Below are experts of layer 5 (counted from 0) of a mixture-of-experts language model. Rows are named router (the router's row for the expert), gate (a neuron's input weights, with its number), up (a neuron's input weights, with its number), down (a neuron's output weights, with its number) and show model dimensions 0-191. Each number is 128 + 24 x the weight over its row's rms, rounded and kept within 0 to 255. Numbers have three digits each.
Before each expert's rows: a language model's description of what the expert responds to; "gets" lists some tokens that make up at least twice as much of what it gets as of all text. This comes from a sample of Wikipedia text that the model never trained on. Tokens count by the router's weight.

# expert 6
Verbs in biographies. Main verbs and participles after a subject in biographical text, such as was, is, became, served, named, often after he or she.
gets: " was", " is", " as", "ed", " were", " be"
router:134125184098102104090167083145157172132129116143116118125141090143098094134135093115130142166113142129162091108161114148130143138116111104149124147136145086079114117151126137119100115153139135145085132135128142106158132100121093146118103150133129100123129138134134109114125141124112131138126095092136143084048112119171113144095146084141123069137131116151128153125129088108115121097141139148145119155164136141150168125091127202142171117128092098153114137135108081092132156112150109120143149143131124140116142132139099104097111130156138090144140125175097159100102110117157079105
gate0:146112155100119118101184099136155138160124143182139147096104119093117117098108165161108171122143125151124118152146093086127115125113119141123109140148142115125121122179104138134150144178157074151147140143085141097139109085118131144114075105147157105130121135102166164122174108136110156108130127155161116114146148123129128140127137103148106140122147117100131116149156160087095107119183170140133138149084103104127119085104096152152144104102083123169110148135151119141120155145105086107086173132093154138163136144147131153136137087146092107106131104146118154143103117142151122126
up0:110098106145110139135128097126170126136153112106116088144107101155121130140165081131172133117126147124150122124128109092123157121147144142164155142110076129190082151095117101164128137137097139103126147092152180139110056127128113149097091085145121164136152108128086120159146097168124137163088130165103116139088128094101091129141114131067101106127128122123139149108144078152125128143078143097122112105118110097113127136132163116115160112130137096114102135187113140145132177130109145120145130179155110109127124133126104100105118148132113132118134136086110134122115105120122149104
down0:082174087083122116116114135113118113100141100110153162116127154141123151132159123097106134149086130118158126144130162148169170122136099168141141127134109142074131125096134106127128127129126150178158104111124124136142122141126114138120124138143129115123143098126163113089142118153149146163137159131107161096154116156155177129181155159099130111132124155138098149094139153168113107135119153124116145118112126182118175155071132166129143128158099147139112133150135108112132107121088127116111160124110110136193140131151158180102106119119108157165154085092151157111163125079134100093
gate1:086136124137133093147125094140083171105140103169084143108137127177133142080130126141143104105121091152090159141161125169122145102120108084154097117120099098149105171159119102119141147107160125135140108137156112126116190107108098113146155168092122131143162129115144107078065125147118157137080088131136131140103132126087101164138119097164118091122126160109110127141090127153145115123134154144129161128094119123124138107100149125119139131123082109109120134146108074145105103125134076131163124132157107133130135149134101082122102141143124132086146113141087139126113141160129096141
up1:126120165137136162127155144148117158084148143130158106121134133135137120137097121134115124142137125128114126104123124110114105101133150122138129093124130172080101117134115117110108121095149130140169125114136096090070099149116114169109115145144141126160131132126138127139114105127147076128180180139171116132142127203168116103145171146174125157141158126174137119149146131124141131120154128098130109100205131137156170147162142108117136122113148163098071125119141145155171122151105146123124143152100120137143116142111114131129167129120139159156078147122189091098141164086143099148
down1:134174132147097096148122135088133147097148118108095144126186142130115118119148093129163121109114179162139124124160121161192130143189086140111123117147080147121148139107093145127169093105132149128129104134131175116154135137121136144157156115133112116131106147130148155142122135080127103096165132098084106159094146109126156152137103133137135126125050134112107178096105141166134115143129092126157114152141128171156110149115103117182160122147158104122121135148098128125094119138135123150143105137153143147069118109097148131088114127130146116098130115104150103132126165157143113110

# expert 0
Prepositions before noun phrases. Prepositions such as of, in, on, with, for, after, often at sentence start before dates, as in "In April", "on October 29".
gets: " of", " in", " to", " for", " on", " with"
router:162171182108151126137139069124155150106131149116153118128154147145131114136097134127113100150110142151146138089110080173122155161146120111124131143096141097132139123126101139084087123117095152121143134157138156129112154101124098125091134086121139113113128188114152171108140094144112107161143119111130138141125169173107082154092128142136098100095133086116136146125130074094189110112120178121121091097134123107149121092117090123135179104133114134143113160128055102116108150073137111103152128142120135129125138133125121124124091116119132081132135136132117138118117148156107111107
gate0:088165109130143149106126108096150133124098111105114129135140134132091101131171122131123082093147110129124161125133106155132116157123125149112122148155118087123148144174088163116131159152131121141111173128073132163132157123119121127153172142133152085119114184078128130122126137130140108122133093119167126090140138094139117105097129142134121169098116114130134128121164126131151122116132128162165142132135122053128117087143159190191139126091144134130159119124147165149153076110130098111117146074147144145159152109173110176114129140113128129134106119134134139130114179118157143169
up0:121156126162117107073130125133120175112153161122140106121095103128154094119118094097094158147150129130103113147095161140080108140134138141153123110137113152120140153127080129150187153133149109106148143162157126080158110135149150139130105125153123125183173137124134138172106102125151163089176119175122163099131131150185130104113138141130129098150146121137133117142122111115052145141118131111119135105135141117158119169104154116107129145127116111124150164132142157092092137088158147141134128118141108084118123158119124133142164086074097142155140123132155106127134129071139160128
down0:191077121125146129165140143121096132150146107139105115136149167129105119125115107123121076143109151088117118113160140121133150082113114135155136172098104154139113097139117118131084112152139151151160119061101129140147177086110088134108137116113135134109155108109141124126126112071081122136089125112150111130129112118044116130115164140108139118121079120115112104143119105122137122151144142143097161073147112109136111100108125145168138123153108127159134115129123105102107135097178136161143104082173146142144127141129163146119138153156144151086094131133103117119143145177138137127
gate1:135156118111117126107161124110159108110187154139115074128149129193105154140152116144114159136140104138110136114124115124140133148109152130095140152172101160129169131102159156132129149173110129177124150140108114131143122117163120136136137121137079103111144183117141127117115105166101112146151129114091126109123141146140101096103146110116135100137134080108154131101144109153121119152113099161116136127121109148143117109150117132178189129084124097162114138162122141056158149096141143160121110131083145113112128132176168133101137124162154177139140118162093146156127097134091132088
up1:111112125094145161120133127142169156161114165126109119138155082145111148132149120108186116066130104102136105144117111154133105100080117113134101180096098093144106144112086143098115099145143138129136149096110152128108115116127151141162177127126138135123137094091145088134122134166091116112126144136143147163125147114121127101117126123141158119136144136151090068184145116129089128129113118108142147105146155121102124126108116148148126117133138112143130147129132144152139142147114134105167087142148076109111096116189128144098156169093154163158111159204146122129182119145118128126
down1:138128157149121087129105131064091127136096135145093123153098123093111087172128148141122122142114120130141120091132088147141143148135101135115167107185141142154128105134097180134151110111093185095124130149128120127140149104133139119146120140174146140158145143176120146144110154104103153161143125122171105099135089148134125068105135109103117096150138121066119138141145114125103124135130151162100109109115085118067099137116082113127131146124122166157115133141097126131107133125170140136155103115108140111142119141063155141114168122145156122087166116161133102109095153119119139132

# expert 1
Clause-joining punctuation. Commas, "and", opening parentheses, "but", "or" and ampersands that join list items or clauses, as in "Theobald, Hugh" or "canid and was".
gets: ",", " and", " (", "),", " but", " or"
router:154101162088116132105137100130140152081148119119120138135161141076130113116131169106154112163078161101116129060136130175158157120088079127119128142089102094124146129112085123125103128122117135137127088158147113131121160142133112137113102112112151130103120166121127096128149134128103132111130114132126187139133104132116121137119115118153092114080118096131082132141133139121110093131117152092129073116159117106163128112161129157149133123114128112105171152123079106109092117088136095104100147130143134109155111161116152094159135093141170063152143151120112123121095131137117078100
gate0:098130164154132122135114097122160153119144156123107107095131131141141165150184161102129164152136144138111112151117137155104148149090087129126148137159147134158096141120118116100118138091127140132148127103116134121125142128177140131119098145140136129101114160122120104134115157127117131110164125120106083135099134111086096143131121111118114141084131121128090158220123127156151166124096109158116156101159133093155124125156094124141144115103134104090155171124113156136133101080155128106145149134156142100120127134145147127129077091131140149156146085138157154135146169153064085070
up0:109094101150127172131115149143092109136152123185134141091113155122081120136121121111138188132134119161137120143152132103110136108089109116145139174151147123122128140128139157146157097137131091152127121126145140122143154129103123143146093117126121099141143106118138138089124146140124136113153149109128167155119146107161076087117101135119117126093155121131158133129103170128146091157113102095188109111115178067110135081092162122129114132142101105135155132085086127128108107143097152119096109118133154132084118172139123178116146152140098174084123153146140147125116153157091102079
down0:123140126176124126155108097164129132140129142149090141098149097112170142107112116090117197149131145094096146144093142128104142155134093126129111107137120117145127150112145127098138107073114154112097149135118125146105108117146124130115093074102128147118119173116131084139147177112111155081099131106126129147127092093131146161125119171132146160113104162144116107118166137161095162087141107152135130149117101162129159105175124109073169107083138148095118148146166109143182128117157138106151176147088119120148168105136136126143104105139147126128115119147142112144116135159112102145
gate1:118139129141136139102119125147134116125145101149194066113138174143130126098134119112123122119104156143110167090129156119146141145100138089066150148135108096140128116083124118146142122130149144108139173137138130135189122113154169177150124146090136103105140146165148096078136118153113148113149125116121120147103096142102099125113143073137195155113109102106136121114128159111121117123191144122110117100145165108168156154148128123127108108144119101144106138118069138103090165113130146149163122139110119096115144136095107154116135169140107120131154140132154104156157148161116091159
up1:098148113099131152147076087105161129090115160163115085132135120111145160158157122110136133121137140158125076123106139124140150125083138145093129099074166154172120122081103124154165181109119144135154126123131107136116118141174121148128163116121125141106154108131125114157077142087120148100105112115096121132128102152128105147163101121135099170150128117094124113089136162145110144130125157135141139142106102135151172169082139137119134114094095136160123089129143142110130173141147146173136127100117080097151180166107142156153107086138109134138125123141105179123143148116135127123
down1:108167120144135105106131147134135102131099114123161143108123097138121133154141101053156116118142162146121145131116136162130140158132152078100105131135141125109105159133160141070160139114168133100125134128090127096129114167137180121104122148106099145136137130096097175103148139133156113114125115130103107132110145161091107110109153158155120097134116142137159145118126143121148129148096141152140120123130095163136149099112173115116192161159155154098131116185140080083105113144142146150143115114090176128090106112154141128178141115142143147137147116124183157121091157148094125107

# expert 14
Determiners before nouns. Articles and possessive determiners such as the, a, an, his, its, their and possessive 's, usually right after a preposition.
gets: " the", " a", " The", " his", "'s", " an"
router:114161163122152129145144078138106135148122121142134137136116138115160110113070144111126143137113126100139119109195104124139121169085102108135146168107131117086106137126106063137136157111123147126140132125110119150083141079103093146131135109112137091116120143124190136130127122145132106127118114102122138102119109110117124134144147142150095105098135104129112158147156134109165102111116141115143148153196121110172179073164128143087138131153105122173117147111060089132112087114120122098099113136107142148144114098139143088109089127128160139125119149145129082114116116130111066131
gate0:098114131099126113133103127147125124101126127108099105111145126093112063112081161115141145142160132142124162122083130094142105100110127105151120066122142125160110171123119123120132183119102098123138108112085114078114078127114102162091114136106136101153154157108101138143136174092108120163127118134138093120122152103097131122109144138165143114131087110147180099121138095155109152117105081147122067120205110108122132106135078092088129153160082119141132102136125090134137114133147149122132137133095108110132103150148142125149124161150139125157136097120107126123131139131159125146
up0:132102126155161151152151130135148113152148140113160106145099129184155135123176115139107150120126097150151093129134083166133090152119126168149113184142120140150136126115120108160143108159158137197079135127156129120151139069128100140100110140114169124123141128160118079086148137117100118131114148115113150148142124135136160137150121139158137151156136104151143137117126133180071082133094131170129120115086129152101122162150110153144171112141117133121092118102148139111144149094133139141105099146097140149134098170120114139097112098128129155125114160152095116111101069108123129087
down0:152163153113156072157103092117115115151065126107086148114118100127112148120118114077137069139145119112111126126121108088113138098124111109133114100118121054120134109102123124121111113121132124107106088162139178126085123168119106150122140089114122094160153146172126124139102152108111122102137084115143136133101139133128114132130140130151094117123144126121116110119116170073175148118175087121158122128199157130113142128117139100152097133120124163106124131075139134109180115156120138090131131096156137123113138086100156177139114131140150136121138123133154121144159152151100129141
gate1:119132145098131163100138152090109118172139132182072141105138102104161133157145108137135089115122113090106177129145109130111115114167156125155139090138146129151149141102118120123153125132058147094109155136135081128144117135165090135143134092140110110096119130109133122158099145106111088119142101082137127123179129132140117086155090134148103127145162115094136130129086125177118143104123154148095143115129149122097131121118079162108130097108115074147151063150116142155097141097140115117119156148130136138169168094117109107136086137134119128114157095141121162147140138150144105120
up1:166167158151138143151131105103112112153165129098131123148125138130136105137136132174159108116105142112118120116131101146110124144115169116112165087111180093168140132145109130145112144143081146172132163089097129095127152138129123107148133131139129176105128125145124134192142102099155127134093121157146145134139121137127141087118099142183098151121132095154150141104145144144105124119140125143125178126148166169133108108112106102154187099073106127121089101120087105176119156133077129134122112135166111113118176127112086136102125127146149122112151138152083121093173135114095132119
down1:117083080117113105097125132141166140141098105146145107160088135137121128120159132100117152131136136164126097106152123122175131105109109160150110139122135127110132125133149142130113142122168138122118148144164153163129157105158110155111102162096120129141147124115147150088141094092128127148166153098129126146088109113134167162155129163077134129133128136118116148197155127134132149197123093131143098090102146075115123105105151122145070163134116128095137133156147122125106143141186150078110128122084134090126118136168132112120120120119106134090144159095164056139125118118132129122

# expert 10
Numbers in statistics. Digits and percent signs in census figures, election tables and match scores, such as 2.38, 37.93%, 54', plus "Hispanic" after race percentages.
gets: " 1", " 0", " 2", " 3", " 4", " 5"
router:139138123122162121182151064107139135133153138126177105151142116150128122137087145122145170110123187156157111119140118120146162110133083084169120147118095129134117123107110088130104138157106148082156134131048150114111191137109111146139106126125145093095122148128131129141157132152097164133124123126116148106102135146127108155151126140112143093119123125120121149088135158123118141107132185129169110117145138139130163105088146130161121098133083118134123127107113138125167099124127131135116088066138099162108171134175104079141108131093122107102128131118128126139097135117085104107
gate0:161138197102119088118104103145135151083144102164096107087122149151113123109139140140102117144116130112091130094109148156126138146130160091107134129158139132156155141110134156132096121134124133133113094157091125149095165125109104151121116115162129096131124122166113148121151111102087135143116122136135168128139154136101084092121124156122092101173147116176133197102171161137125175121094147137155131108170142118118142116165150130160148118097114122163090144153142152122169116134164168080101114141138098131105139092122146131140157100128130138170118163166144146087146123116140117150
up0:096098126103160150139144102083101134148195138138154176128148130096113148110170110120110140139118108147119157119135147116124151132146154143134107129124126134123144135115094149128155107110120108147134158120150128137146094122158135097123172161128116111140111147109092131114159086083115123081088164169142109145194154166107152148120136130148124153093147156140158127107140117135101100131125129127125061127138176112149129099149135094139141115125150105153128128113078144184129108127118079140096089125152109128138094092152177127102107143115100151088110128130106150145128135092090149078
down0:133133170108133132171136107154131108098102086124128164110111121137129126179123135128130103156087107124116125128104095112084146138098124164150131095175136107115111109163113139109156107117151071119146145159087130144143115126157118154155158119131164134149092114129111095116135106111136147138127140116155099127130153122073151102111123102109129149151161100127141157166154134156128162154133085120112114099096127127185068173136156138094129137114149140126103153058167162159126111109160110160141142137120146128115125125124133116121117116067090108090126108139155098153177142144099135111
gate1:139156146138092081113105125096142121136160144107135102132097148117139142100121114154116134125139096137128125167114159096168143174117133104109116129129084103107090105107108153145154161133135157091149138150121118101149159129039148114144141142104131134136121142132180094105180157137113108127120089105127103121101180141151102109150166080131112191138118111097081078148113165113110094115115170107166170125132127116147136165093107119154113110120119148089124134156158149111131145143131128154137107122151131135090103131062104151127119136136123131136138097111142113132155131125113137129
up1:070171119113126147169111131125113102155165110097132109106127146123133144156127159145165093111147108117126122130100074142125092129107153098138109143118102131118097114119104161152140149154143098112147144144114139147168169114135101140139098150180122139120111131167135094106146147104110157139129153112079139091131125130089154114147176126163145137142126104137045109122132139099142115097133103125142145138179128092157109123110122110131113086149153129104120097121094155132150171080107124118139083096144089130133101168116129117057109135152117098127133162147164112113154128138127112139
down1:171113153111118134122131160113123140119120144152086130097136081139129129132161130100113081101163154102135095126134065128151096119089103128167118153113153122122131132153118155144117133110109144124111106156127142197106102131148093098157145104130121128172169155112121094151119117126154114141135107123156108175180124127142135139154107111151133119107090144124124133131170080167108113146128160138104121139093130125093155174149123124132101112134148146170119099134162100128102115155180124142132169174151143100140167161124060114099133152142148118120141084102110131177122121118142112120

# expert 8
Sentence-ending punctuation. Full stops, colons, closing "). " and heading == marks at sentence or line ends, plus periods inside abbreviations like U.S. or G. O.
gets: ".", ":", "\n", ").", "\".", ".\""
router:157136143076123122150146096134109160100153105115150149086166113144129120128122152149132129130137148158153143046133131159169155157116117131147130165118133142149128122062100142127142134090107146149169100148133118108094162133165124096136101121109147103120096123122111088134204120162100122114133132084127168122122100134110088139155112137169098102113130118155117147130146094140126107137129133122124108123146146114142158139105140140094163171113120093166104149110058142127123136122109111085137148118154165142083103136129125124146141082089118109157093099112142138152103115112129128109
gate0:077135124084119092149126098164109149140094122127133132108119111103186149137187133142120149119141104166133099135131114137199139129117142118152107135130131137127109142169106132118115123139150104167108128145134136140158110142166153152150072124149164126166107115169128143121200093157105143140126087097120128150109138131058103151128149142146132162087121169134137098144131140073110119096146158133110132134115127107112142088130134138110098111125151114144137113130069132125114136107159118144137147125130177127136127090129137123139167139103115125083084143087125123137124146107116173081
up0:074143131128096108136116112167117129107106187154171125126122133089179118097143185149119143117122119149102099119118136106167169099123126133148113112124127143144128149184094103121108108143123091109113111145143148141125130130137140134136102120139163132155120144152163137150184124148117149131130148101120112126092131105111106156144124132161132176070152174158116124131168155066111135100152136138152112156155111094136128120165099127085109105136149109146122112111084139095129121115142172131096108118132155164153128098116150130147172146092094102119102124101125114152103154117088176147
down0:123148125136112087120108107134115144105140157090065129129120129112094141104153137129092114124125153104120120147160130120110106161135128142089132113135131132198138101127142121161137139112137160141096094091092127123148076118146095153134124128095106121125176110102139124163145106131139103160155170147116140123150132110138126119145137117158127134159140127102137136138165162146091158130171119129110115130100131035132106154169127132098128168120102135121086091161126122130118091138103127087121088142157118149162111182101105102110115169137127145068132173119149123148149101115089123147
gate1:176146097126157132140127102164150154141136117095156114148133159142172117104093088141119103131117104160165092162128144105135141152093121127106127138138166155080095139099152115115134078138120167113133103125087138102090155138120093084140088123099141139129107128142123108126142163085143159127093132105126139124117148187124092128141125175198105116089147128091125100113112134127138097145131165118150150122138125167143128160130123096140106121111129130128137121130089147100112138147149118143144144126093123159116104125121120117115111128084110136111164105150161208146156101125129089170
up1:124119159094131087170125122118143141106154122134135142124109152121181098105129122129119091111116150129151123162107094122119114148088126147089129129127147122108079123111120126149181132150098150130158155165116121082151168178150140129138173152160134113146123163116132092129160171122082134164085135114138145161124101101116084151084147124157133125113158104128128114075119117129109117161156130110186140114135136127162134172105143130171119130087108118146119160101142161111144106182118127098137152072123134163132135131112150116131179165110127132156127162124126106136103108143127114173
down1:108134107129106109144154106156125153150166137102149109071118108078157146101146122168108098139101146074161138139145104179124101108147146150107105145127139125130087115108115166133134151124130106152160106154133136189125131122164154147152159106160120123134156123136093126129148122111130165138164127154165092146077169121117150194128106139110092124119124129158131131122142124119155104162070136116129130104175136113135123136132113142131144155077143069095155138137159120121151145169140139138115133105103134101135087135145105146100151102121127127098155120143109141143127079151104178101

# expert 12
Table cell separators. Pipe characters between table cells, especially at row ends, plus semicolons, slashes and leading dashes of infobox-style list lines like "- Released:".
gets: " |", ";", "-", ");", " /", " ="
router:132106124053111107109128091128122154150143139085108113110149101132123119162102143123145108113107166166121121104138077130122122132151065159132112155146104144121133121092146135129137146159186123138130091157095159139099167112124127135114104123145151156110121140076143148139155149132110123131163139125126136122133112155133124142146120144184118122068125127068120153131133136129169103108160153094131120140147129136147154079141136173083151158141130075124129118159081103120127124080146132113121120132124146103135128146110138116132110162107150144105127149211130116148142115108143121068
gate0:150162142123108089093143126146131151091129125145090139137097110153119160122152141150140127131166123143160132105117132160135122090100127152139105132101147118168153147128123186124121143115105113144170129086068119145128180133134135121165122132131119114115167129133118083126118137115127114164205122174110149129109117110139140138152088132134139129116158141138164167076177118145143166134152117173111103153114135101120098135094157124117120118146141123109091157139148140106167142135136112111145125087158130116102157131116118123095080082136113094148097134144088201113147161096110112127
up0:129129112124180097132104144103141128154162178121094133148119139122139096164120124118114115136152130117125142132145099193107104144108165114144097143171131134151124095114102139127136160107174101142116114108156111125100153105105117148137109114120131121108121110141154127162099117143115127123181076129083154143135125128128086099117120160107114118083141055094140162155122160170103099103119090123167113133137132154122139141119146118163108145170078175159087146128169143150101139134075128116154134090120152139132118100128110114158115137155167123122123108189102097111134117127142128141
down0:139135149103104120133141157122144101128148157137123130110140100124118138118115159132113131085095157141111097136107157139148137102131121103127103123145113143133111135113185109138085147133168143077134124159129153100139137091133131069120124103137104146132141138126146139173133139117099127124077139121095134113080092129106182137140098129131127136147106095153110128126052124112160115139139122148133087139116144080123158147166087105104139162151116168120079081147101111093129098115087125147148117092191098134145110142115166169124121116113126139138098164165175118125137140135143093080
gate1:144143136091125121157114135134119158086139122101126141057117148133100125134169137125150084144098123138108133104141177114093109149132085137122090138146129129142123127101138118102135160107114132136126107131110113104169092158106108176157141099102096116126154068120135116126117110112180128099138131106173159128153125115142157137138111057118145112152113101130103123109119109146162157160141144124085088087114173114150146119137108115097120153128108124129148132149122104119163081087125137160137129141144164166132135110159077106155115125154130114115165135166150125166107086171109146095
up1:090110108145109101141125134108102169093167142154132149128108129146103138124084124164096135158073161135159126138100121153120114122146124145132152122162140122130146141115148157110137137118112173134101084142152120145119127139120148121105155133150123151114184134068122130087147119157116154124125136124173142090088097152133105143138149125132154150149134138143109163165113103103146116139124108112143174137134144093174163180128114181138133116137126079068142138157107102153110107106153091132101093132126098062139122143147138126154154169161102122142097136133081123099119156103101105128
down1:168126092125105099129118104107138138153172115084121154094106116115112136111111095131139146120143122085163105125097140127092163118161085087125133122097098107134138128128104115131219091164140129127150117128100145132126124114111109120168131121121106125154130114159105122135098125122112132085160085148083142123136177154144111139149131114157128105132107086148147075111127154112112142133175132141170106064142130204083122138165096108134149123113155147143123098133165152138109118119147100140132130142117127100103134125110132156133120190102164119129176135143132115125132113151127154134

# expert 11
Table and list markup. Pipe symbols at the start of table rows, hyphen list bullets at line starts, heading equals signs, and infobox fields like Website.
gets: "|", "-", " |", "=", "==", "==="
router:114114132132141102174149078108141140080143116149118100099166155087129117121145128143161126093119186155128114072145119118163124169141129132113119130144138122091090140117106110134088135127132111124092140137111101096122145074174101126119144145146133108112134147095124119114165093129092130117160101092097103090095098102134114116060148127146129118120116123121108143147150115100151073120133161084103117118183142135137153133135149166137132163129110075109134095170115133115116126107133166138092122151109149094106135094128121083103102107109135104107114102153112110113108134152104099107
gate0:112159148098130112144116101073136142089141107123117112131168127114105155154073134113129133081162160106088148156116129117153126127172156109117129090095126106166136131123119122114117153116091130144118143106151175157158153147112096113121148128117113105106125091096097115175156092129098149106099114085121144158118085106127122109111147158184132125151103148136102168127151121121170145092171135146107091143150115169149143115114125117143125107095113113101113144130117096119129079085121073134131118138106134130108173119108127120142095134141104104183090120126108104110100077141133122140
up0:121128123161147150122175136132115163145154155142116130153139181152115163144104138143094102128170141136125155136099112146125151123121156135130125129131155116165129148128139100133150125089080131126122161096167078119136183106150170128136168092128131117122139128141135139103091100150097151133135130152145139090193101128135123127142140156113074118136122121126118132157154141117122153100103162151134117138139094140127156119087137126088158161122107141079137130108101118184141108122154134130168132116074165112122149132150069093200132117130160180142102130145119165164136129109122111131
down0:089137109146113155123132135131180146111141119142101134150131117146164093077169136082141121107114132087080115113085171121141087150157137148130106138136176100087106125045097135128102128181144111101104106127149124127110119130162147177102107131136138130107143127110121129126168095133132157109102117169130101097147155118122153117119124121126145125104139126172108082174123118103106102096080102104142134093107111154126169123129179139120156101121139141115129095112116131100082142129129112120117126139097119111149123130108151151099129124144114115110149125114149119109061112160163143154
gate1:085091128100093123149167180086146163089143172118098148146075138137151125144135141124110120101123168107149134088128077085124101103127155092119125143142105111155099098086099161144099178116117119175154131168085170118138137114151158107096119140110085157128134092115141155149117139107108107126130123123144127091081154131126157136146125144122141161143117104124126118158119122146141188108127132136129147128168167122147192128136123104153132127124100125100153116128104099142128097143133150140118137120129143102145130123151154117116131135117130162134110149124164110117184164143149074142
up1:174127137126160114120081106118108097142150113117166095101159110150130134079094121089132153129135105118131132107147157165107145125081113160146114096109127137129150150159147134149152062127136118082105122125155094129115131114097087150170119100143166107122108146155118090102148116127128140125149137149135116142188114125124133139118127137132088135073103124139131141136112110117117067129127157151097135116068087137110115120140145118124111161122118141154130129104146180111154143114132098124166084131125081157106145094096152123097135115137141100139143127134119148156086066113127178100
down1:079163121109131144143123101105167168131152121098139106111168077131151103085132081144145145152130110138149084139155120113095096136125127140111115104107128119123132116126140167113119099143123157132108121152161086146161147096147135165113155137113152125166122156167151133130110113160122107122161113109096141113149110137147095103101114167127099115145076146104135101131161075124147125134097108137097110135160132064123191108131125113169127114141073126130152102139121142085152127125150107163084080097120118139126126085141089168128076133125158149145110140136147103144130146141132142143

# expert 15
Pronouns and word endings. Object and subject pronouns like they, them, him, plus verb and word endings like thinks, -ing, -ly, in plot summaries and running prose.
gets: "ing", "s", " that", " he", " it", " they"
router:139136120109137134130143116100131149111120070171158156143128098097172109143101160115105129141068132153129141125143116127129130162137113131140107143098076097097124109145162122084124174091107106110127101183128109143082133127167105152095145129122144100120130109093117116125114119120127124154132153101107125067110163130152141180079175138162108109132138079141082127126144113128133109135154138122137124149131118127141174133132099131137140131135125113104141140142084143128154121113135133065147131067158123110118143135118100133160153084144153108155099097118095156134110144093076096118
gate0:114126155114122112133132111167176118090087111119137176142152159095167105105129122134138111113110134093144125144127100136102108135107125134095138130132146114106126181121149137125090141118123155126099105112103112126107158137134148119153170155107141108100134098106126125094088171129138086127140114111137146143129095148144205171123103152140115150123123169126128150146153161129165134139179113111155143173098125156114081105132142164159097083097117125157143093117117131139119131126135139116168092128163161173142158088139129092151090159155131132157125145115102139106141176145118069141
up0:138126102129151128107146152104121131078187161162177102120140080180129146128130134149123122106163127148084102158123118123092158157136115115155138145113121144136166115149151113129142134147111119091107120116109139131113143152125092110107092112135125162171124108151118125144146132119121146128164129111149121094103164091138075071142174142095133107116169163147132086106133105110116142100136151106112140111115142133154132153130142073081142147138106110153103127133155106119120114164074114158103128146146131114121117143104101122118120151108142153158131122128166135166156134140136210073
down0:119144139156125120100100116101144124140138128110104089133117114140124116114121119086093139146171102116093141120088134129165122126195111105131130121151093087119131082145096119083147139124148150154132140126121117088142117147108131127087109101124166146143100129110128153094140118180134146112145193117136098124134166157165143118110149125168140107126075087116154131085125130108139121145098153124104112142136129215147135143130139142137182141133152122107120135163137155083130149138120122128121151143119089149088089194164124151135177103132093127100097154149137123145116104129118105119
gate1:142135151142119152109152120126143128091137143130099138124101114098078103155174138136164178105120098141129122116127122122102178136115136110124111122111161139108113111063128102121146130137104088136129137149076120165111138137146102084168128158096129141158093121116152128085151173081160105129102160120118158142122130083130154123105114150088179128127144126123115109104100132154109086121153130092158159140143170162160163096183093083139125121107130118111117148130109138139123089110089103094066117176124123125098134151116123115130178133144115135129145145142104150129137144129137100150
up1:107132111098137116137149127129108135123133089135107126102154177122134136131122122111188117143115120150133127114142103147109169070133069113115149085154117113085134128106156137162093134159107107159103157130122151125106105084132134136150113102159111141105152116133142100126108115134124138136142126134104141167127116115111108124077130134120098117112095116119141121119114116196076166146147132129133120172167090169090112118072129125137169148140192095082131109076116087144129144135115142124174150094099132116129140124115122158118132129099183145171124112104144138183128103124135126122
down1:130143147108099143134102091172111122131118132133144154111140130128166143137156122101144142148122119139096121107125107083088124083153136135154105112089139119150139115131160132180173125105135135113122117128095123144166119129165135132115132133159106156102109121077118131093162121136115120146093126120204114195117152129117130164104168120072090136133193125167139107169081110123102148172155086163115099124113129133074153090155131093112147151135148116135175149120124093131120142134125145132158151110143174102142100168109130126110107133152101139159120139114114116129109147131107141122